{"hidden_size": 512, "experts_per_token": 2, "d_shared_expert": 0, "hidden_act": "swiglu", "balance_bias": false, "vocab_size": 32000, "norm_eps": 1e-05, "tie_word_embeddings": true, "beta1": 0.95, "max_grad_norm": 1.0, "max_seq_len": 1024, "max_steps": 12024, "dataset": "wikipedia_en"}
Below are experts of layer 3 (counted from 0) of a mixture-of-experts language model. Rows are named router (the router's row for the expert), gate (a neuron's input weights, with its number), up (a neuron's input weights, with its number), down (a neuron's output weights, with its number) and show model dimensions 384-447. Each number is 128 + 24 x the weight over its row's rms, rounded and kept within 0 to 255.
Before each expert's rows: a language model's description of what the expert responds to. This comes from a sample of Wikipedia text that the model never trained on.

# expert 12
It responds to: Perfect auxiliaries, name fragments
router [118 166 148 136 122 169 144 156 157 126 109 155 105 130 132  97 114 182 123 100 157  83  70  74 109 167 144 119 115 159  54 158 131  79 145 137 144  88 114 123 126  93 129 143  98 129 178 137 105 136 152 151 117 120 144 116 122 134 144 118  86 152 128 154]
gate0 [117 103 130 161 106 137 152 152  84  99  98 133  83 117 103 126 127 121 115 110 108 182  83 140 153 152 130 164 130 144 118 123 158 139 148 138 130 127  47 126 128 131 123 134 121 140 178 149 142 161 144 123 138 112 147 125 117 131 120 151 136 109 116 123]
up0 [127 157 163 144 116 117 144 117 124 149 136 138 131 132 109 110 138 140 132 132  90  77 162 146 111 149 163 151 122 136  92 126 106 114 133 124 145 126 159 138 138 125 107 102 113 112 102 133 144 163  99 112 123 130 136 166 120  89 117 114 114 161 119  99]
down0 [151 110 117 180 142 110 164 127 139 146 139 137 101 163 102  99 115 159 150 156 122  85 123 146 137  94 159  99 129 109 129 118 102 115  96 162 114 131 115 141  83 154 126  84 111 121 140 117 141 116 120 125 148 112 138 155 161 131 139 166 144 150 140 205]

# expert 8
It responds to: Mid-word pieces and endings
router [150 116 119 133 163 134 136 128 137 129  84 150 176 112 111 135 143 137 107 100 123 110 142 121 116 156 127 166  76 156  84 149 165 151 131 156 145 118 102 149 156 110 130  87  97 107 140 142  93 116 118 146 132 147 116 111  94 143 146 149 131  94 108 139]
gate0 [101 114 130 177 105 134 105 148 115 118 137 128 118 106 107 132 111 123  87  83  84 185 122 108 112 199 139 105 119 106 171  89 113  71 110 160 113 149 113 132 130 105 176 114 144 157 133 113 139 155 148 137 161 149 150 127 129 146 126 148 121 160 101 142]
up0 [107 165  84 120 147 143 142 123 148 155 165 121 130 129 126 129 149 100 130 147  98 107 143 120 145 102 112 132 115 128 111 106 108 129 117 138 199 117 110 108 116 130 103 116 133 134 107 110 169 116 149 110 133 146  94 100  84 169  95 111 151 179 121 139]
down0 [135  88 110 143 157 122 122 138 154 120 138 124 140 142 125  81 135 112 109 152 191 154 150 135 110 131 144 113 152 132 136 179 109 128 161 139 160 128 150 125 134 136 112 113 121 131 137 127 130 142 111 165 134 123 132 163 156 107 143 108 179 189 132 106]

# expert 26
It responds to: Biology taxonomy terms
router [151 123 120 195 135 112 140  87 158 201 138 135 133 139  98  79 111 116 123 117 161 147  69 116  99 117 113 112 120 117 139 154 145 140 138 158 152 105 161 186 158 154 150 116 113 116 147  97 140 128 102 130 124 124 147 131 100 159 115 184 107  73 135 170]
gate0 [108 132 109 153 130 143 159 115 103 120  72 160  95  89 123 175 104 111 117 113 107 178  72 148 112 159 141  97 122  95 144 114 156 136 109 137 134 149 105 110  95 162 133 140 129 129 161 123 142 150 131 138 121 139 126 144 107 112 126 133 103 125 117 102]
up0 [135 174 145 125 152 135 133  94 153 145 105 197 121 188 102  91  97 109 102 151 117 103 156 103 160 135 142 126 147 104 136 159 139 133 129 143 139 160 122 108 132 187 125 153 119 126 125  98  96 137 118 130 104 159 100 139  96  98 108 139 110 173  92  80]
down0 [169 111  78 129 160 139 147 113 149 116 127 109  94 139 108 103 102 119 132 175 140 151 133 130 147 125 138 110 153 111 125 131 123 136 127 191 128 127 104 146  94 131  99 142 115 118 164 104 146 107  86 144 124 133 137 161 134  98 156 170 105 143 145 166]

# expert 5
It responds to: Technology, water and transport
router [179 176  93 170 127 177 117 143 138 128 144 122 107 134 123 107  84 141 179 135 113 115 120 112 141 136 157  93 121 137 160 114 114 110 150 139 136 136 143 141 148 104 135 135 158 130 125 144  67 127 158 121 115 171 105 116 103 144 109 149 146 137 128 160]
gate0 [109  97 143 131 151 117 148 137  85 120 125 119 127 113 149 129 124 139 128 115  86 160 124 109 145 138 137 120 117 140 169  79 173 126 110 170 153 114 112 134  96 166 153 113 124 160 119 145 109 125 123 136 170  99 149  90  95  78 146 157 124 146 115 119]
up0 [126 115 154 156 112 153 169 109 100 145  99 140 127 110 102 133 125  95 136 157 130 109 145 153 122 103 124 150 119 137  83 157 102 146 133 146 113 152 122 122 129 169  91 102 142 103 146  92  97 177 108 119 149 131 128 114 142 108 158 140 136 175 105 117]
down0 [127 136 111 126  91  84 116 136 135 128 115 146 167 108 108 131 105 137 136 138 129 119  96 136 136 105 123 114 131 195 120 162  89 121 162 151 101 162 136 100 130 100  94 110 179 119 190 109  91 142 131 108 137 115 103 130 125 133 117 149 129 163 129 170]

# expert 25
It responds to: Paragraph-end breaks
router [114 122 132 187 112 151 124  74 156 138 116 142  94 131 129 123 111 145 174  76  99  60 105 118  94 158 141 129 135 101 100 154 123  92 153 153 112 137 140 134 114  97 102 113 109  95 136 137 127 125 137 142 128 152 118 120 138 180 141  92 142 100 107 137]
gate0 [118 122 116 118 129 169 147 161 118 156 120 190 128 125 139  96 140 172 125 130  99 142 139 125 118 152 116 143 122  78 169 163 150 116  97 106 160 133  61 128  81 129 132  63 126 152 156 102 118 126 160 148 136 130 164 113 139 109 121 124 113 147 132 129]
up0 [120 119 147 167 146 111 139 129  98 116 100 143 101 133 125 112 131 103 113 145 106 118 137 119 123 146 130 126 117 203  92 124 132 116 169 155 119 140 106 124 160 152  98 162 150 132 129  98 130 158 144  93 153 146 108 141 122 177 132 133 100 139 107 128]
down0 [ 99  96 138 110 161  90 136 150 137  94 133 125  70 129  92 124 130 116 162 121  91 141 121  96 112 121 152 126 166 207 135 129 132 133 168 100 103 110 135  99 113 109 112 149 145 107 156 105 116 143  95 107 139 139 116 120  92 179 136 143 112 164 144 188]

# expert 17
It responds to: Colons, for, separators
router [110 114 151 115 130 118 120 102 119  98 150 150 156 140 114 128  98 128 147  91 128 127  77 114 120 150 116 130 132 114  94 135 158 116 143 154 151 115 111 175 122 148 130  87  59  83 128 114 102 118 120 105 192 181 163 163 104 180 132 139 143 149 166 140]
gate0 [138 101 133 182  94 131 177 141 120 113 142 155 105 137  92 127 112 137 113 119 102 147 103 107 175 143 135 116 150 116 130 114 137 112 119 162 115 156  78 128 130 157 157 110 122 143 177 104 160  88 165  92 134 125 115 106 109 103 137 150 127 142 116 147]
up0 [144 130 104 107  95 145 142 126  85 133 184 141  68 179  93 106 166 139 144 138 100 113 119 142 156 155 113 159 132 111 148 144 133 101 151 120 176 134 142 133 133 150 144 138 104 108 135  91 117 123 136 123 122 114 148 185 118 122 170 129  99 144 155 140]
down0 [153 157  81 101 134 137 123 171 131 125 107  79 134 147 108 106 110  76 123 124 126 149 113 169 129 103 169 107 111 105 121 188 155 152 146 121 122 162 111  99 103 124 136 160 171 144 115 129 123 139 146 118 117  95 109 115 156 137 115 115 126 169 102 159]

# expert 20
It responds to: Pronouns and mid-word pieces
router [126 105 129 141 152 125  88 125 121 137 158 113 113 135  77 121 138 137 132 111 165 154 112 160 152 135 127 143 104 120 140 129 142 136 124 151 124 152 134 138 120 109 127  48 107 106 155 133 113 144 126 111 133 180 127  99 160 190 142 134 117 121 137 165]
gate0 [105  97 115 121 139 144 168 128 141 138 136 128 165  94 107 144 142 122  85 146 119 149 130 146 153 139 148 112  75 143 144  76 141 168  93 138 119 162  87 148 126 105 193 120  96 161 127 108 158 152 139 171 136 123 107 131 124 141 150 124 123 121 152 110]
up0 [133 152 104 114 124 150 156 110  86 122 153 159 162  88 137  93 105 109 116 122  81  97 137 136 124 108 127 133 129 145 110 164 118 116 175 126 163 145 130 142  95 139 147  98 163 171 132 120 113 126 127 122 112 141 165 163 116 114 129  84 119 156 122 143]
down0 [131 104  81 155 140 128 149 109 110 155 103 130 117 165 112 114 101 123 124 108 159 116 117 121  94  86 154 122 149 173 136 119 113 115 165 158 140 156 117 134 110 146 117 108 161 120 165 102 116 158 102  92 126 129 152 139 163 115 137 133 117 138 156 150]

# expert 7
It responds to: Name syllable fragments
router [122 107 131 136 119 126 100 124  88 114 132 114 120 155 136  71 138 131 165 133 143  92  97 120 123 138 119  83 131 159  98 128 156  91 176 155 109 128 165 107 127 129 115 158 108 116 117 118 144 117 150 196 145 135 124 109 128 117 167 112  87 109 132 132]
gate0 [139 140 129 148 162 122 154 142 163 121 134 193 119 133 140 144 158 113 115 103 171 141 101  99 162 158 143 124  98 157 144  74 149 123 133 148 125 132  93 128  93 129 147 114 112 149 139 138 163 129 144 133 119 141 113 119 152  64 120 141  95 187 132 118]
up0 [140 121 119 120 110  94 132 128  89 106 171  89 117 151 133  87 122 109 122 129  91 116 134 130 120 118 137 118 137 111 154 120 105 126 158 140 116 161  99 129 144 136 118 156 127  98 127 141 162 153  96 102 125 128 105 145  75 135 169  97 137 121 122 136]
down0 [147  71 113 159 181 121 141 114 121 134 109  96  91 186  83  92 121 126 109 152 123 112 148 128  94 135 148 145 132 143 132 107 103 137 103 133 102 158 122 109 116 137 124 170 121 136 143  97 138 117 105 129 116 105 121 145  75 152 143 128 131 125 100 186]

# expert 0
It responds to: Name-internal letters, articles
router [163  96 102 113 132 149 115  94 161 126  97 113 113 151 110  76 108 143 179 108 117 155  77 111 114 133 116 163 107 117 114 166 135 113 161 149 104  96 161 152 186  95 136  99  99 115 139 104 128 122 161 161 140 106 123 135 107 144 163 114  90  89 138 152]
gate0 [121 142 100 172 121 148 166 120  95 123 123 104 126 128 120 116 141 147 101 134 138 144 102 101 122 110  83 157 150  88 112  82 133 125 102 149 137 116 122 135 116 172  88 139 125 139 118 121 142 159 137 120 139 125 162 102 149 132  85 146 120 144 105 146]
up0 [110 151 134 129 137 135 114 138 126 135 125 133 135 146 101 135  93  84 125  90 141 104 114 138 100 126  80  99 115 148 102 146 103 147 161 112 166 153 139 158 117 101 117 129 150 117 151 144 192 123  97 143  94 145  80 124  92 106 135  99 104 143 123 105]
down0 [139 134 135 162 172 159  84 110 150 118 129 139  89 150 140 130 159 136 103 113 150 117 119 161 104 112 111 114 152 179 113 140 131 176 107 132 142 166 116 158 130 128 137 132 161 122 133 121 123 133 117 129  76 106 135 131 135 131 156 130 140 161 156 155]

# expert 27
It responds to: Numbers and A-initial names
router [161 102  78 129  77 176 134 133 154 143 135 124  85 134 102  96 140 138 141 107 127 114  96 144 106 148 149 104 106 125 135 133 151 101 162 146 119 120 139 112  91 147 112 111 124 114 193 100  98 144 101 160  91 197 137 147 144 175 150 130  92 132 120 151]
gate0 [110 132 155 169 149 159 140  97  80 140 110 164 164 136 115 109 140 115 107 128 147 150 128 124 115 127 139 119 144 136 135 106 145  63 106 143 141 127  97  96  74 154 131  82 103 126 152 106 145 142 168 147 196 108 139  98 155 117 145 154 158 139  86 114]
up0 [131 159 106 126 129 101 141 129 132 150 139 125  90 120 149 128 131 104  92 141  71 145 173 118 151 141 169 169 111 152 125 127 109 113 138 141 128 133 142  99 109 143 122 161 116 135 129 145 128 126 110 136  82 119 100 123 142 135 162 149  86 157 107  94]
down0 [145  96 110 113 138 130 120 134 174 160 119  79  99 141 150  99 127 163 158 121 122 106 118  91 142  96 146 108 157 132 128 140 127 140 135 128 127 153 163 125 121 126 133  67 127 134 130 115 145 104  98 127 105 118  98 100 142 146 131 150 129 114 151 131]

# expert 11
It responds to: Name pieces and the
router [130 116 151 132 148 113 134 130 126 129 113 150 109 114 106 136 106  97 108  89 164 113 139  87  91 121 111 100 106 134 152 157 138 141 162 134 138 100 107 129 152 156 127 132 136 142 156 109 134 161 199 133 166 151 154 137 156 140 159 129 143  99 134 125]
gate0 [157 118  72 164 127 144 112 131 119 145 121 158 102 126 107 105 129 124  95 103 111 163 115 127 151 159 123 130 127 101 160  97 137 184 128 154 120 136  84 142 121 157 167  89 150 134 100 114 160 103 139 134 171  93 113 132 101  95 142 146 117 105 156 120]
up0 [109 113 139  99 145 108 158 106  96 159 143  99 109 153 119 112 121 133  73 129  94 146 115 111 134 162 139 135 120 158 120 134  91 110 120 135 162 166 129 150 138 116  89 119 108 130 113 110 143 144 137 158 100 151 105 124 106 124 130 123 111 143  73 140]
down0 [119  94 105 118 132 104 130 133 188 139 171 137 115 161  92 114 134  90 115 164 109 124 121 164 117  67 156 138 158 131 150 105 107 116 133 162 102 151 164 159 112 129 142 107 165 128 103  84 152 129 110 149 124 100  91 120 106 154 161 105  79 167 103 147]

# expert 14
It responds to: Table cell dividers
router [139 135 138 146 105 130 142 160 174 138 164 113 121 127  73 122  90 136 143 135 129 107 122 127 156 175 104 186  87 125 127 132 133  86 171 157 149 120 140 147  93 111 113 132 110  99 108 104  41 138 142 163 103 124 121 137  94 131 167  74  78 125 128 120]
gate0 [ 66 126 187 104 137 117 126 105 103 128 128 109 158 129 103 140  85  95 102 173 119 129 130 149 155 130 137 168 103 137 134 125 149 103 125 164 149 128  80  75 100 152 151  85 133 158 139  93 185 136 116 139 157  87 126 171  84  99 124 158  75 117 119 122]
up0 [121 159  60 128 108 160 148 123 141 113 181 134 156 150 135  78 132  78 109 151 134 104 121 113 133 128 115 111 144 133 121 132  86  84  98 160 165 180 138 145 144 128  88 133 127 140 131 120  99 156 131 117 130 133 107 137  93 163 136 132 135 143  87 130]
down0 [122 147 126 111 125 100 131 188 172 122 151 117  81 207 112 130 111 130 155 137 159 132 131 145 117 125 151 116 153  92 122 128 126 109  97 110 141 129 112 160 134 149 146 128 138 139 127 111 132 130 102 159 135 159 120  87 109  80 124 131 154 133 111 156]